Below are experts of layer 11 (counted from 0) of a mixture-of-experts language model. Rows are named router (the router's row for the expert), gate (a neuron's input weights, with its number), up (a neuron's input weights, with its number) and show model dimensions 256-511. Each number is 128 + 24 x the weight over its row's rms, rounded and kept within 0 to 255. Numbers have three digits each.
Before each expert's rows: a language model's description of what the expert responds to. This comes from a sample of Wikipedia text that the model never trained on.

# expert 9
What it handles: Past participles after was/were (given, awarded, listed, incorporated), the space before years or numbers, and heritage-listing phrases like The place.
router:149128128138132158103159150079154149150159139125133091110113089122113161115132140112132128107152133117097147134120154148166124123118147142144112122126074081087102131148113124096103171126094124129125145122117145105141098121155131083129143130115141083117133130100135141117113161132117092159142099123137097157093140124130128166151137127133167166104147162145096143116142140115110115114093116096184123152097155143142126129108100120114160136152104119122120143103099155141150147161110095120154146113115098104120114141156133110158107139085151124151152102102142087181108154133103149142115143143123112121108131137124150137136105108155112119075070122101150111154141145126161123162109136151108112127115100094087125159130134126122135165120118158152125111141124130118150168090140132
gate1:145138114123145105115122122193140146092152171118121047145116094189176109145160159128163091119109117121110116165107118123130183125161108101124092131164083082139131116145123135129114133174103155124154135146154133113099121132130092132123123166097123104073185094148159108162105129149167086130096105089116128142140110151140133130132156131166133144151102117156150143120141103117132123109141125153090138119105154097150109115123120128145178127117125124168138136127101133135050122117154167143144112167155099127104094159110121124139160115152168118100144161141110108136065127126113119112074131116079114114146128110134123141121132122102114160145141171117140095154094097162159132117169123099132130104139097125134148142151126106145162136104093131107177088138139136111092092114150110
up1:138134120126127130116080143105120113169129107149129124095097139102103138168086120155102121131135120173123085117109090143143099087116098115139112129079113112144150121117150134104160125109142114104152110132113143080160122116169145138156144112141136156122115102091121153098147123104118114108177189120139145114116162163130152124149164126121123121076153170066140151146115153117109163149139111162098140147103100134124100094158117136129103146123162129096090134099146073141104135133107127122122077065117153151153146129166130132142137100121129095138124074115120110130138179097101166150159154138139095074178155121187145130124100114144130142139125114133113166116136128126118122123153138176150151161112122171126122100106106110147120085158142095155115144107184132108130133121105126
gate2:136135127131108123142124170131141151088108167106123099166078146131151139136151123162121143151067128136128128110134114144147131114062100138127143123115114169152126116105161118123112123157118110101091103112143118157128119108139091079136144127113082136167199169129121107099126115151083106085104111141099165146147143149114151115102139192159171131087128118114111113139146158113140076111097154127122140117142123139109115134157126143195118141119156162144100079109159092159103117058123160156119106107133096128142122138156181146102137093136150133155153108120123128129155124127132115142115125118112145155090114098116157156098096101125158114094138140108136146086116156173146126140115082094156189112131141142125166123139104124179106108085089187095146139148149137171131133146129130
up2:112132157183138143094114205100130147112092124137155111132150154184151160104146137148104130110086151116126133141088134106152107118121111107151126152140129112132125114160118112129138111161126118109129116110102162149132129122122153138119111144130093105115166131163132107161116138165132100118101107098121138116122098148115139119128117170120159147131133105120121118152137112121119125125142164128130108199103164113175120122147112157108113150130142162125128130159072126158101121140099120154120100133132141123078143138145168141134120121122102169160169125127128143135149131136153112103096131120105139142117114105112129171138090118107160148094126122155115116101083112151139080142116123074143151140156089148103104147155141099141157131102129184099127154169167120145132141155139137
gate3:112108117134107122121135142096126156161136115133123121140137074099106104130108135116093159134178125099117126158091111134132109192132135134144141125111148130122100135128142121133141083139084135109126130119119139129144102120089104123140091105145151155197104118116133165108123136081147134121136148139148133156165190150157114103097127137184116114145154120130135130087157108132081162115148112115136120114156165155138143113154137115156133166116103142151073125094155103119141108147139107151143101128118139138156103129121153148084113110132087140124108081138158159099156168106153115120085112115168130140102166177149136072139105128154136089094137122120156117144081114132129120109127106147151113098115120168111142126113112141153093115137092132119079113120078196082131119119090131
up3:125146132134132152129099097170135104104124143139147148088115161108169068092145086129110121134113116141120145116159139141138143106116113100119136141131180140116152111131100117123141157086131110178121147102102137142150121124123167086120153127109115135067138132107133109195123131147126150154140086119150148083119093131091168152155093083062127129149102139120129096165138144123125111131154141117072164138120133130165134106104142091083157129132140151150130159144122101150148105137118126152142103124123112088070125120148113132123154120128167107136138131147123124131116098167142143115175109123138144128153146151081120139142157139110110147130129091136162117148160152127111107156120126114158148172110119092134120092136147119135141119137112120170140153134162099113112153114166120
gate4:146149131103129130070135129152139128113133103141156085152096131133200163176114097128147135096121144106118116108117143140123134150104129087082126123105107109115150132154164113112124165137127127139162155124101121112137153124086121141138148136106138102096146126111152117153111138178119098084111130125072155135104081136157131109109173138151096152101121128125123120127132144127115112125155148166099118125136150136159105155106063129079135146160122129156120187150110147121132122135090151167131118113141132090094105181139102152103122116126162120156150126157135153143123147128165129100139149126119172158085131147092133133125121138108139114130142145145120138132111100129121140132131152129157136157137147135160122138122152144178132138135098130116189084140124173127172132156096113
up4:147178163134156132159127110132142111135170156133127156130149129149120087094106129118105095129143104102135149125141115072137101107140116159112105145151152137112134111171131130088133142128136125134118120129123149114140131125161178100126080094135103145109113136137107154136139129099166126177138124164148094107149153132104149142138141086120157107139136131163127146138117127115106169110125090101116125140126114131090124091107126130157152140126142150084122153137102096130129121156098120079161144135116130124143109088111095085148145131115095155087117118106108119138188160101102124127146098117142086134150128121164129102121121158160123127151113123119123084129104168168126114127123146128106104088119111115111116090128107136119187096144132131144159179119116116088103140091184133
gate5:126158119159157133135138120127174111127150133112083141134154152140134128133143155154131145097162142120121104107107156155136106114117121157087111109096143147103097118130127135103087141113145131123117153151143120153104103104157142142177096148072105116108111147136162176133126152137082119140093112086163054155135136129112132168150130113113096096133149123116117127167121124159157122114125093080162125133130121132118120155100095144105105101135139161139152111104152123135139137144088117121095159114117083119111101146143125106120124131119072127114122125128141138137135071124136105131130145107102169100119127187131137145102138119126127103140105132130135147150152107153158127084085137136111125144114104130115121145155181104104147087132169109099129145131105097151103140147126110
up5:080078113162118119121123105137137128109141143090119185139144168140143130129117113140138136089148132124140104119139078104137100102130095154128130094123154134110103146129124145126146125144119118131152111140139102141089114124146131146136080108113142122098142145130136138106122126110081145135109132093128135136129119125133100152144137113098085086156111098074170153116124136132105181140132125110162133111109112115129123187153151113145126050106125164148126064117166095140152124069096111123069120081103086121127128162134139122125146158128129145119100138115097128112134066145144141133145147089138168113141149126123126150115173138103158100152129133130139146148155140132151150098149106114112145126136130141143111112138146059098088100113125116080132165116140126127085118158118122
gate6:131160152138110130148120126133134140131085129132106110115053107110080100128134126114149117143090148060116099120162117103168142160156140135097153134133111131103146122148140115103094105103130106108152112117110148134111126135109130126107144130123149129130148126082115123123095149136171088168091144118148109165112107125138081168148098187145095151131119150060119143123158106146090130156129101158120177086146132127122175141166080153129151094133095143118121136151120142138128142093164125156112118107115133126099141172154108128110121131084141130128158098134124171121118127137206120153134082152152137117082088101104126162154152098094109113156135122133128114103156074124108117132114171141124141093082145139119136105130102111175099116110118127121118109120130140100120139143113145
up6:141123125180162121103122137101156081145142133081143151100145138115120114102168100104155107117165096171124110126113123110122105160152179166145102126115155059093106175113158134112128134153115161095161126130130179138156154145114147151095109117142123120116124158134127180147166138101164099063104152089144141125138101135133127096111119160128080124190098088123109119112121129119143151144137149139149128146153099085148145171116146136154155141129137105152155142095136155089155128126108133148122174130100143123138135110122134113104114105097093146140088132129125163131149116128121140141101153092119136129107150082126115151125115120077095124070136150115070138140120150144160104092164133113135151096112157104152118140129129111125139165154154147143131160146137132176087172165087112
gate7:110144077141141132149091116097133085122136134162164118094095109076100113148140124144136159111117139168125117143138126115116088158139100107101141122134096110125079130120126095120093101140109126136120093080091118144131107124175130160131164162125105126168120121123122095124129150113109142132142117181146091107093147151154152167058115116080120148162126094130173141080119107145116115111152143140130148127161125144119114155133152136124164149100139112107152151137117148140121080115077159114085122125132135140181156154098132112146130139137135117111151110079128163116138159143148116102157137138117111143126088121122134134141121100121103150102129137143128111096169099098110119110130125119115130111148097152106112137148113111135135132140159158122174174151132110149156106102075149
up7:148151165171122124090132107106105144136150119115131154129145110119112093119094069119138179144111135145155141126141176184112141120136102162128123153108111070134138131136099144143131119113095144110154147105129127133121080134076149146124142120125124144149059125121113131112124119156087168112143159091170130123125135159099130173147126153162148170120158120122141118117122125148094116108115173127114097128108129173156099086109095111144121176146110104101138088143118078135102159131110127135166109209108091100088140117102098111105118166142171134125125157118109176131133129141111145103097078109132133116111154134107133152113106133134135110162132121071107083084162157158142133135122129143145141069125181178133117132120122134133099145126136134148149124150142120147121126167140112
gate8:108111151076143130160121132149109131117090176182094153071125158065131112155141137168152172136168116142134168089163135114132119151134144099108148129118124149127148089124131126175113135098118111128132134151115108165139102151140101135133155134124148133117153140100132107161098136112144094152134151100111130113118118129123132155152143115142136114157102134130167144154138134134131117125137132115129143121119095108155125110123142133134168152131124130133150127091102131132102125098148139104098162137163153123142117098085153118165130079136155131110129130130145072137181161105165093105144135131150106058131156129139175120137114119162125085104156106098109139085120090123164163133165119086109073145149117130105132130144113148116151103118153153124172123128101141136124133124084133
up8:101134189165140120073142119137120135129110136107132147119116092103110147157100172142118121171147109152111138143202101123090136100132120092135146167112143122127126112076133107121127096133155112093090143132110095151151113150159090111147124103159125133107136139156129098143088142131124133114160157155120111091143140147086075090140166148128087150097121143141176135134134130107108148147133146144114110110131128154158113129130146087146146110125128124141136129145111120147105116153133097133130145171151144104138112097115192128175138100182125088116154101054165153142115115149136155088164146097141090140100146137125171140135111127121113091041139123151104095137124145131162128121129096109127135132114145116146118134149135128093126162115185145139105147141121117116112133130131139
gate9:134154089169170139109182149135151142138169126134141112195122096155105108147120151098129111138126147134132158113124119156130132121134134146137054123127137123119115156124165145112128130141111122106165118146138146098132173092142175128145111125147127163114151119122140120133138116111157154139151098128106124138151095215116137129108152144120082162059146138145144141099135132158155081128143145132131117117114160203124083134113066158140115126108111134134127114156102114157134120125146154166104154092134137138116100174093157151156147158167102118100120092121152215153111097144117138138130132095112131155166111144100132149164114123117121129119106153124116134109134119137156091117134136106135133121153144151135114134153131161159152117157080126139103126153137160165107118094101104
up9:097106132153139147138136116148201108144141125113125114163115117147120135161121138118174150155127149114124102114147109114158118138176134107119129131142140111141105127130119113144127097131104097152140110102119136113165153066124162121139101171126089157112114152094145126128121131139125122131119146165133098122137113172148125150129140088142116112109125093084151105140152118154080080118138106159118141128133128164162101170136092111133131115156125132120177149139110091084160139124153126152140096063119134115098084172137134108149137155128110105095146128140094132122135092120110116117109137114143149129101107115143133130148126114120184145133154115162121121155175162106114128137138143131104104115122143140136122135126125140133141137149086139112086137154156155164124098145081075
gate10:164134139095130122140118161118167082140138084099087182155167114125115116108071118127130139141130131096123210109126130134105128146120123138117146139132118103129154123105169144106061102120143113109140132147129108127132123083134114110179120107089154130100124155146109140137086133103124155099164129115080149133138130097111149123141108155170128160140126146152109127161118137138130082115138104112146144107128142162145103099182104133121116151157109102085128153107129133163118147102152127119130153105165139118129062127131116126101106157086123121117136179101118101138107138113122114122148131136111130119139164158113164140137117143158152128093118110090122136085145141136131123106099096163138131119130168152094158158105127143094102154134130127146070130139081056119136155144129140
up10:126122147182105141160140076160123129132127116126156115098131099136130106141138113128117122123121139150128165183117092118138087120120139118107148136101146131138107127121077136146197112161104132103150144112136146117168105146075159128121128166143144127133108105095132120127163128126169119133117142101166072123146129145107087118109128076128113103106095116100122121113121086148126162131074131099067155127128135090101150112091148135127101119088122096134092121139099114142144147151133130134101092139122138101144128122157103135123128152127140124160118127145107155101142102137149149119118155137135123116113144141140140125116088144113107096156142100142135138130123077097101118103129137150165106121125109105103105111169125135159131100115128117128134122137179134154191119113091129
gate11:123104129135136121115099137084148115126057131147130118121115143141074116108153143113089103143158100132115134097092123101121117125155108153117125141157132100121162130125123143119141099112139084084150142157150147169115091192082128146118126144122112084133152162136099131121103143132191095115158121095116109113129085184140161079100111157168109123147128062168120183119124121162131077150171110149134122109129119096129121164095173141123180096127129133129114117126094148091160166129148127148149110120105152144100123141127132131117118095120093164138130127096154107142152173081110081141137127130152127147146131115141128144108203097145113171123118131118146144141094115113146136116114096128085103116125172151125112120108102137128126130117168159109163134142100135124099149110132123
up11:148136113128112113097129148052139102111114102046081137094114158148114183096101115158135132134094144154129137132141126134122184144099140098078152123164110131126140167108074119124135178125158106119129133130113168165158118120127140149137143092092129130135111126122119131099093144184118092127128111173151079099127139112139102120136111142096111118169137084148121186166122123110167090124157110143178155105144114127117120116095115127145151100131144140147114108122077104125114126065115167127121137123124125160131129142082137119141112136057131111141125140156089136143157171148149163122129129079146124101159179123120113129112072116124156098074122099129133105152147117166084102153139119126132130088166152105124146136094137121130121150145110121115154131129126154111120145132085096
gate12:134163178124118135100129146117100173152147104118148145133083092125151141189155103119156128156148094117127125154130128191133130139096110171139106115106111101131115117108102123149150130163130118088093133142116181166146106153100158144152129131144149143134077119126139117142153134141107123106136148115138086082099134063130146142091176116165118170150168123131112172137136105124121167129149120142097162129111091136058113160129131129112162053132135122105109104149124142140108155150074110100150090144118110104126122105139132124107106103176177118159133144104151125138131124118146143109099136119127196171163145176111098137127109147084073130123145125135105099143143098141144102141068108109136096149133127104104130109098130096139130165168137111143128107109175124087110116106163114
up12:144089087125131171124084137122143137129103132147071198155086112107133114144135172124122120112106130084122140106125151086141106124077178075090099119165131099116143177139154106129116183095094157123111116122128128106138142072148130127136128126109076100115159098132153113128104138144140087138145106131115129153136121129104126132143102144074140114132124149126127099136146134156130105099137136108162158151147120119173141094136121128074116191132128145119147163130114128123145136162156115156079164110118160111145138152151088118180132134104129107114108161116152107124118121115116114125138176151158137072103099064162088084089130115159147101120113148082144160128134172096105111094168149135138155145134145124151114114157118134123113103111088137129133149139105154102152115161131115
gate13:158094129143133146130120139133141195158118122118066142138141099126122130100205111085120131179134159087128138118095141086128126142120154165107128133152156167101104148121133138135135109102098122143122153139173124090152110134092157173099147125103168147107130138139108139146121139082137149137155093136131146124147106160141121133093103140134146086156068124123109134133124126136149114134149131105134115113124114119124172121145151106141109170165127141127102146116171084127167126146151138150105154090144152175092109113139122137124098129155084113116140173119108167145114129130158127149139152116157091118135174113100091147106158124104092128144117106113137103141124126127121159104117148129108127135128148121110141115170122129136116151074172133125149137138131124139138134119164103
up13:127099096141113144153106110164167129123152122108118114091170115157169124128179126122119114106163144115147142094096107121149136100107141163131129077115161155136138102137134155136103132106063144128146189183146091075129158124185145137133111121101092122073133146140185123169180118107125122112161131110146125125125119144129128132109140115066149101120120178139144115166122095159126153146135153114191090101120146111131115100099149109109126132118115154121126152175166119151176130161107132128115168110154135136143137139134123086141105140134089106149114147114078123120150087128122129159111147107089137162144124132138130137123129141155104119149132107083116144122127127108166141116095174124130124145124082081109154107117132146098140124135141149148158104129131125149174123116158085
gate14:109123120144135130119128142146126081104149118119103169129156138146161137166110051152154139113096106151153090121112147160124136121088103088160111109175089121125179156146173141113129110129089125114148112148151141108117119116153119152156140130137108131128146110135144114126131112156122137117113146118098093098091152094163163080134127103121130165111138083161144163140117108096113136123115113160146105146117118148123126098137101137131109152125124151091161167100124128128134129093082141107119101107131117103140116151130139099175081123128120137189145124120138116118111110169131130129097128144139127152150111113135110123129130113133115071164104140143114159109153113102084144079131144145110103124116098153168109111121129117143198128126132118116176110135161113179120108156136127
up14:119110154105137115106101136126126090133140129108072105145109149131075171099100122147145153126105136146139095148118124179105141156111130162132170060171126127153123151131134122131111141133124104092135128117130144150129124139080103139110124150155151114117137175117162126104095136158132156103137166087105129124107115142143105126134114137145158109119144118160140132100121115121131131142134156161124112143125106141140108144140109168139169134144140140109075175102162140086113116119133116122125095138132110111115128097127115115084126136142162132153156075164063095101115103094129110116101150154121124123132103164204112149047107128130165128137141158105165135128123087133125131120142095143135126150099112122093111138145153141121153129111098107103156126134147112094101148187121139
gate15:154123101140111144092144132133151087142119088103153142144124141117104141151121118142151161146133137141111128106144139143133168149152110169117064114139085152122103152152133146118081136161119138164100149123112171111157136087130148173125142066150130162149123142130155156150167126113137113142137119155084133144121148141150116160123161097183098165140126213135154160116120107101114170129163083159132181151127178116138180128163105112135144098131131140132162126114158131145089127193087077100161154123112157116113107149140114083122118061148120144129105091091140110147148141149102167137127134153108129137159166153135078111149098108123091131135127123137122132108091120144137096149115126127092142093142129163143148085106158135118168121175110100150125114159103110119115153075113143
up15:106156153145124120113121138102137105102158092108116124156113135169186102147110133103111102130133122138139130182160108115148117062107132097133143150133135134121137137086140129134153162145184088126132101161139105097123111118145097113131121101143133118120111096137108103094120120118149112134064095135131095143102156133132099133135145129115174130077162109127096115112129152138115133132094113113137139149117130103087097082117139184144091156119128120136137146138073118153152140115122150120135095064154145139140142129109145128153073171075129103128147188139116138119121110160115108120138128130166100060085105093123133114147173156100169112127114141134141117130146144173075145148118110115152122147157113129125114155141098109174134084124161135130152137119151148106139112132155135
gate16:134142120151133126084132138112158133143112108116116077123137087142126121128159108124092104155113135127119134111143144103135107121146122146119112087132135142150137116114094110109141127132107137117148131106152091127153081112129112100136138134147166160129114061119123120126139145161103096126088140131132086106083128088142113122126119125140145109135145098106121130105134156178151130118102152132109131157107195140146135118097109126145114088156146123135103130126151160149126164204068123116143132161123149077120142132101111107127146133162113120084142151128140131128132111149148108131131096114112089090100103130152087134134108147104151130123119135136157098094146173129140122151105146120173143090103104159107140112108136140200142164192148137164123113157114140038125166120115129
up16:137140142155153130134140116122069121120135137131140179110124139146089155106093148094138131134144120138132113148119131155144141127126104111149135159155109110110161164113150148131150160151134107125105095142120170120105158118126171129109123118121133116175167165147122125104126125108176167146142108142137147126155143136120120140142123118112114138138169164142145161127131097110078111159172121147145144140126105117093109115117090102109136178114122146098157141134086107105113112127159082120156125102145131164134133084166175187141126129104147157169092094101171137132117130166099139150134164118147120163121140136093150159128147092143110086138117159091102107177116109139142116114149121145129128159149152114141135124069139123085101134102112089073103156104131102194134097107130108
gate17:173121132150137116133136168123101131126158125117157161159139116122135123126145127165143123156125157120143136100166115120079116130078132132122124147133159121141102103132115126177132129148180135079119172127127109110106141116146124123107132123114126115168088122140086107152149129115120160081169159103131155153150179112104100191100107131152154151146136142135109104132160102127127138123102102169129192110104092181139149139175095114112113124150136116107117078144109112171112095094132108163082136078136127133142144112104132092155163123168089118141145134135111140139115098109110163151097081149124121155116107119134158135128131154132109192131100120188085132136161187110157127170086145130130137118124166116157133104100135117143127103147150153131126138116118113154130126140175134
up17:095129122098143125066124112162104133152100156106129119128113164132165121131127178144154142137180103115128071108122136162145176149140077109106124139121133119096092133122128132126143114093166154104116121137145138145107105171112121108106124098102093140120109153146102144180160132134124130111133112131186145094115144130086136128150139102169160115195099104145138122136142083126126150148124095126102126099092113076083175135134142093123155148155130145133147125115111156112106087123157107134126126141121208141108134123101100124136141144155185105136163129122112132143135133128086136129148130122146117152184153193155106140128140132123106134137121150179134130137130193140117128144135120139097111133120155159115129117072140074133119098121110135143113110098117164113147118126139150
gate18:172156159114126112103132126142130104145193114155155136108185141085129153125117118129126112138108048134115177138148155105111095121151123113119135131130110126136109129113168109129143140123153126161167120117138144134143104128148123118156141113104130130129122139151122098159145139114169125153188137127131143101150115102082102143099141124145138130130126123149126144157159098138097126085146113120166133114154134122146067120109134132118124109125102138126127165146098111095143143126115141118142125154135149104111102104127120085133091136146125121132124125111180129136089101105137122099137140151135140149170139157116134132162131151102125142142139135118098163074113160142134100143087138202144112159133138148171090136083117114139134126135138118127118083133167121148156121099089101
up18:140097142117113117086130117129127094125137120144165104130156158113123121123107116142109078133133118125132172133140163077102159113151116124120136147132147107149150106089144092117145140107105133176156139120123123155150121113125117111139150116121114119110133114137117091185155132086193144141173091111095155082163128156134112162102094124130158116155102093137142151144144118115075175113097128101150145110147126089163076119152164170132117101085119134164113133178125108098162146159151125109137146178091148120111124105124094106128152139139106123139138100129150128124091135108143125121109124128141126129176110121128165144137131152126127146127166134125129154075166144129128118168098124165119098152141118146160092132120102109143143134119148158132142092137146101132151111116125136
gate19:135078116105136123135160157105123120108104113137085149139095074128137144163141125157158112144113112137134136126139114095169105139096166132145107102146119113142094107144121135153126175150130149122151118117120105118144112153173088131124122155125148152138137107107088136080176134140109122173134139129104089087122123120124138142146167162120124079130131137110141181137125097118120175137146105105130162179113146151155147164133146116165098117180133157137111121115141117141058125114125113141113121134147080150134151130134108127145115134122143110102126136108166134133119144131163158114145115135130131102121106106117117118118134090152103137167137162135099103145151175176134132110113135110106100124154097121114111128151115090135112111104122127104167139123171092127123134103104106
up19:160164120144127139117099094134140144157153134114176107048129178142086092113100110084094089132121131121113111160125149110088142109177108150141125146110114139123141149123117102097147116096087105146121141133132178107142090121081147093113109125132092145108132125140175105132110130117106147092153114125142143160111138125091130128141129098146158165122153121127132093105159141136101067116139143159139133078143158104088103109129126138108190148099119123117145115149139146134145134147101127087131110109083166123128105127119143099145158120163159120147129127096128123135090057132123104127102134089129121112176156146140133120135128162117105087074138126121122128114109101069147107140113141150158130119108126161135117110091131154152153166120183158148097124148118144127122117172088141
gate20:153177133150118133125149115097090128126108132133145141115098075096127119128145142106151136122136127112127142122116174127113115119161132115131134139132126138112129138153118136122134124125120099165131147159127133104118161101104097075141138080127162141154117098110138065099132156126104125190116103186118098142158108066125142148127129170096131125135139111100109121135162153130125094086107119125114209139126142109170159124120125117087115115132119115104152114168125085146154135114096115137112102121097135118092143173138133150129139106149150145132117108127209117131084179123171130162135125123185137136122129117133123137128139134135120113167132125100143164097102110111102131160157165114142179170100121112159140110125120076111110119145123183128176087121147135158113121128078105
up20:126178116150137120143128099153119119155144121136100159132136112132134115163090121118131155124099139117133103139111086167150102142085154154147108099123087082134155107122160147103091149107083138050142124146143138165140107141147143151098117166057103112089096111128127098109095108171103144106158149100121114165107074132162158105158158107094132139139119144151129142151121111142131143127154122090138090115101141167107113116120105133149125122132124142137132176096138136115067123135105142097116151146127081136176149114146118124159137130149173166140121095143113103129106139151111134111152154117141092125128143144154114100133129141118097093140097137114143127131158140116162139085123149174144130175127098101096160121083103145121139098164081104155147122114136122079126138106107128
gate21:117152125128100132127133113092096105132137053099106140093089098123139115140144107097102141077108109148121132158186138164092104110137172151148130101111076122129102121092147121138144105093138101105134123112109098125119133117131126126136124126137143131101086135106110144118148128124156164102119146134172157122098118157135085170113120150112159125109155132118118131098153105148149104106104129142106089129116136168133124076145115122119082104105125094140114140154110161128156145143172123133103145153142140110170108153161143107122139135137166128165128149143185114130080112164145064107136153103131110125084115117075136140116132148112144134138136125135192149106103132140093145142075123107092147117152098119150101128106120119117115150173148118117158121139152144138133125143131087
up21:194142133084127132102174112114126107129156153128113124223148153105147153129130081139132142132137140138127127113134151130127174112123132102094133131099193127136119105126121120117128144117173148118107099137130141139117100140113146125152123098149140128197157150118096111147100121136134158119120105147084146115164130123112137119123148149146134143094102138153090153149108141151137109099107121166108149111127141122122098133116115142155133100128094170147073097108109114129082149152098088132136101124102137129120148171123114105113153127133090147110175082108144093131169162101127163161116092166145112159137100138126143104164095098136123154134129135099126144124107147166157104163136126156148100152130112160139133127116141130143091129138137118172160090111111106122133129119112177
gate22:157134169136125130146166125144111141123129104077114180099146112136156132168111091126116104143151130134134102110133117132152118066112118160116125104138118133142109135112155134102118132147139131100118155131121142069122133160164139162138109126119085114127168117131134140137142134135173086150100134140162107152133128174117133102098126102139134131110140141173119145169131141139072140133069121140087138186123126134155124133120127168121139120118141115144146137161125144177113136201141150102093145162126117146112109112150118118143132118201124143124133186082178153135099114150116114133132172101092169107142145096159119106147119185109108129122116149154112137099108128085137131099091091114162125140096144103141097114151166193127162120138108118082127126138142167160101125114136068
up22:177153127143099112148164113169144168101158098084125173118162134126181127149102092135130130134109127105147141109110084127129113117138143168139118127140114105144106118073148146134100181150129137092138122147144131078108129151113138164142073129130086085131138111116101148148117125155142080133092128093162137148127124205111116118092097143118142159112134144132135182127135140119088088115088129144112124159117138119163112102117128180111149096115128105140121162126140124153104164129111173120099191185136104138140108102110121066139094132160104151125124153144170110128111101146119114156170146123095149117101142086172151118130119160125112129114114146108089134123154095119102164096105100163153148152085134149124130107094136158140124143112133090075150142139083128133113133176135079
gate23:116135159083152134074116125146132109104137161184135118116122157116121112179139094103123131117125112111128115097114098152162157149134156128133121109089117131103123123092091137153121128123121166151127095142132114097095127138145167120164111090112155121143121165133112122116107138127092138115110119106154133095153157145158128101163106115109089129105139132103121135093139150103131090145146168122116123103128136102144158163094144135144104108148128132160135100088160082159157097127148133135162077120118113119127130104148143148141109117131110105129098098127109121136133097097132087132136173101135118106136136153158106118184120088155153090125123117084149116119165125129149155105133113167085166121116125157108128123116147122135095136098090121127114065141108121141124122145156131
up23:100144139128124109175152138109131111127137130107118115090139101135135091107162147154134164151156113150115140146118144137085112103136118118134160127136156138133108123184155116129129112130118083137133181101107138154131105131127085142111124161149093121097135156121178129151161133118135086123132128186158107169121096143113125157124118145089167108111121134151143112147120121136145143143118142137107094158150129125116109130158079101139142145151120127132137173163119173136148104156159138129111149107144125097113126174127145143129115168096134127128194131183132124109127157152118151103176080132191148115143182128075165161116124142115110112102144125133126107146091130119152087133161101089146116115135118126148129178183122118119132122176132133133094188145129116130112137129113108
gate24:098144125157117130096107126105184080092148088175108137130161132117093143137095138149120147149142121169144145109145126095121105139134134157142117092142145118138083149125132134148169136148179084189116154135139139119118107112136150172106148099104154118131135119135150125103145132121171162111116178143119105101132179092086125114111120127117122124091159151138134131075121125112146149122154118150133097157131103117087123126142115113134135092138131106068114155166115113142129081152124150125107106115145118130144124148109121141083159145097086120098122122148116135114140157099151123116131090133122094152140141130137074096082107162139158118152119107153112110099137137116127108115092124120127138099168159131107133139136147096146147145114115135117087142111123132123175134165135128
up24:136173137140142124142106094100103192127116118181116131153107134118149107144167177122113130131145150078142111114100111147183158135118105127128127126145128125113109127125153130138170142158114086072122152138141188117083141115133110138156145119106097121106107079135171150139117127140141101119120143100148142171074102125061134128111127135142161135079089167129126105109125115122134100115129117170093138129129141142150147139110117130066106082095135109133143112176121155153112133109106153096103170097125163097101084149118133131118141117121134107158129133131160126144095139142097142119103163152122133113120109109085166127142137173161081152144134170121160138102150083132090129105091119143127096122080102133136128104112152150100105107114134135162151115130142099169146118094114110
gate25:095151182125166133129121148152153149156146117190149142113114122117119124157095132125105151172130143132105150130135083073115151148131156098132137162117072126122124096097160116155115106134136099131100160162131103149126158118129096135153133161103101143140174098143114138150132144112162110166127156122123192134122104135108105150140159107068105112118157130108120154123149124178112100104149147164144145164129127099140099157146123142108116130139163097109176144112114136094120131149154123092144109127153114105112119109122147110133150119127139129115161149153140079128122146101146137109135144103156075124089141110160165114129127185149126116086171129110106132133085104160145132147146136115124154119134114087113131099175097146123152135126205162137137137109090115103141145097119111
up25:105138126112152122108097125183128116145154103117165102114117136112092134151096126104175141112147145089118103143136128113127121117145156143129125120132167081147190085110082132112099143098143119117147154127133129131146143127149166139166121149170127158133080100109087121137145142104125203107121136105120152149091134159130112115129137115126134111125154114097104125169146129158145141109107145137113089121121111165104145133174140115116126093150133101111094143115104125124151157126144064101122096142136103113105120126100128103123108159111103136120122157128104116158149139096102138128126104140107177125107108130120139125133111171170164165148121113087133150131166093137124143131122136083135145113165119095121117100117133148101172143125119118134099137114074097099158137091117130
gate26:151190120091164121148138132106138138130161094135119154122122126100103116134110113140108127123132129130122134170101171142099092110140133183171121101117106138141140113147137115189152125090137138117142141109128127075103147134091135122105131134116080146148111128132162140140139158129126117132120098103126121132124108135136111133162128152091145114127141089142160126114141124097147122089130123090148083161176157125145119099125145146116154157109125115131080133176143105140133158110084136124105125160086103125150136135124117118120153118112116151119120126125130129131071160148146078138098132109111168122120153103098131089087149150109111152157103129114130164111104156133157115117097143099129169115119148099102093133154099146147086132154116152135117088170129119173092133129124120
up26:145114126121113121167126111161074097111142129100129079108129096102159140175140101114130125153119145186131131149114134167178155175157132131139147172121127125153115067109136129102121114162092119159134122134147092120171130130104176148117109129174148139113144115113094135138161129132126124139106134132087159145112120130110120140123156113145141132124151117149137115156125148123132149108138120118111166143111125071150107133123105138146100142161141119147118121127089114120179168114121125135090100164122125138091132101131115121132114154106131135132121102128120123099158127136112115106157121127150123182148158158150168118123086149123149127154156128120108164136159155178098086133108118124165114105093132122150167122163121152171141120128143109148128090134097157141136132108102125
gate27:163106122091114134172158125092119152093161130129160132134130118121177115134126097112111139143147120079135086103087145143167165141134167117135100084136153176125143141164134129154118081119165158112063091136134191144103122072124174117134119131113126152105166143109121164145161142142103093116111090097140056132138127158133139118110142113145182090147117147140142136142118130110170123099152112146171125161146094137099143150173112129105122110129175163128118125124146095130163126122116136140153099135161138136125117145188113117097075107163072127102133164130136120114137095141123142137139127119153144127166107140123113115128131135118103125131147091152162143147168139151082103097153119115126110152150128117141133141123152088120126120107151120153164124161086102117141132140115148
up27:116090125121118115122125131118096168090141148098159131141124099127149138150128142126118096154191147130146123134149151121128170145132108126157123145163183118145091114116137125097114102091136148113068104121135175109115109112146096127120126095101100128171113129141108124119149132127149127121111118103102124140141180140118107143126100126145170116125118125157153164117103137122141172123137145068172122172132114128107151179157147105094139173098167173203099137140134107144141158139127170122081117124160136165127153170159116121120081107165088143111165178134139127116092091122133121133124164147124155129109120093154139126079121121137089160121132095127166162136131120146166106135137136121134151150139132101141117147142120110085131115084133105123174119140096121111134123099107109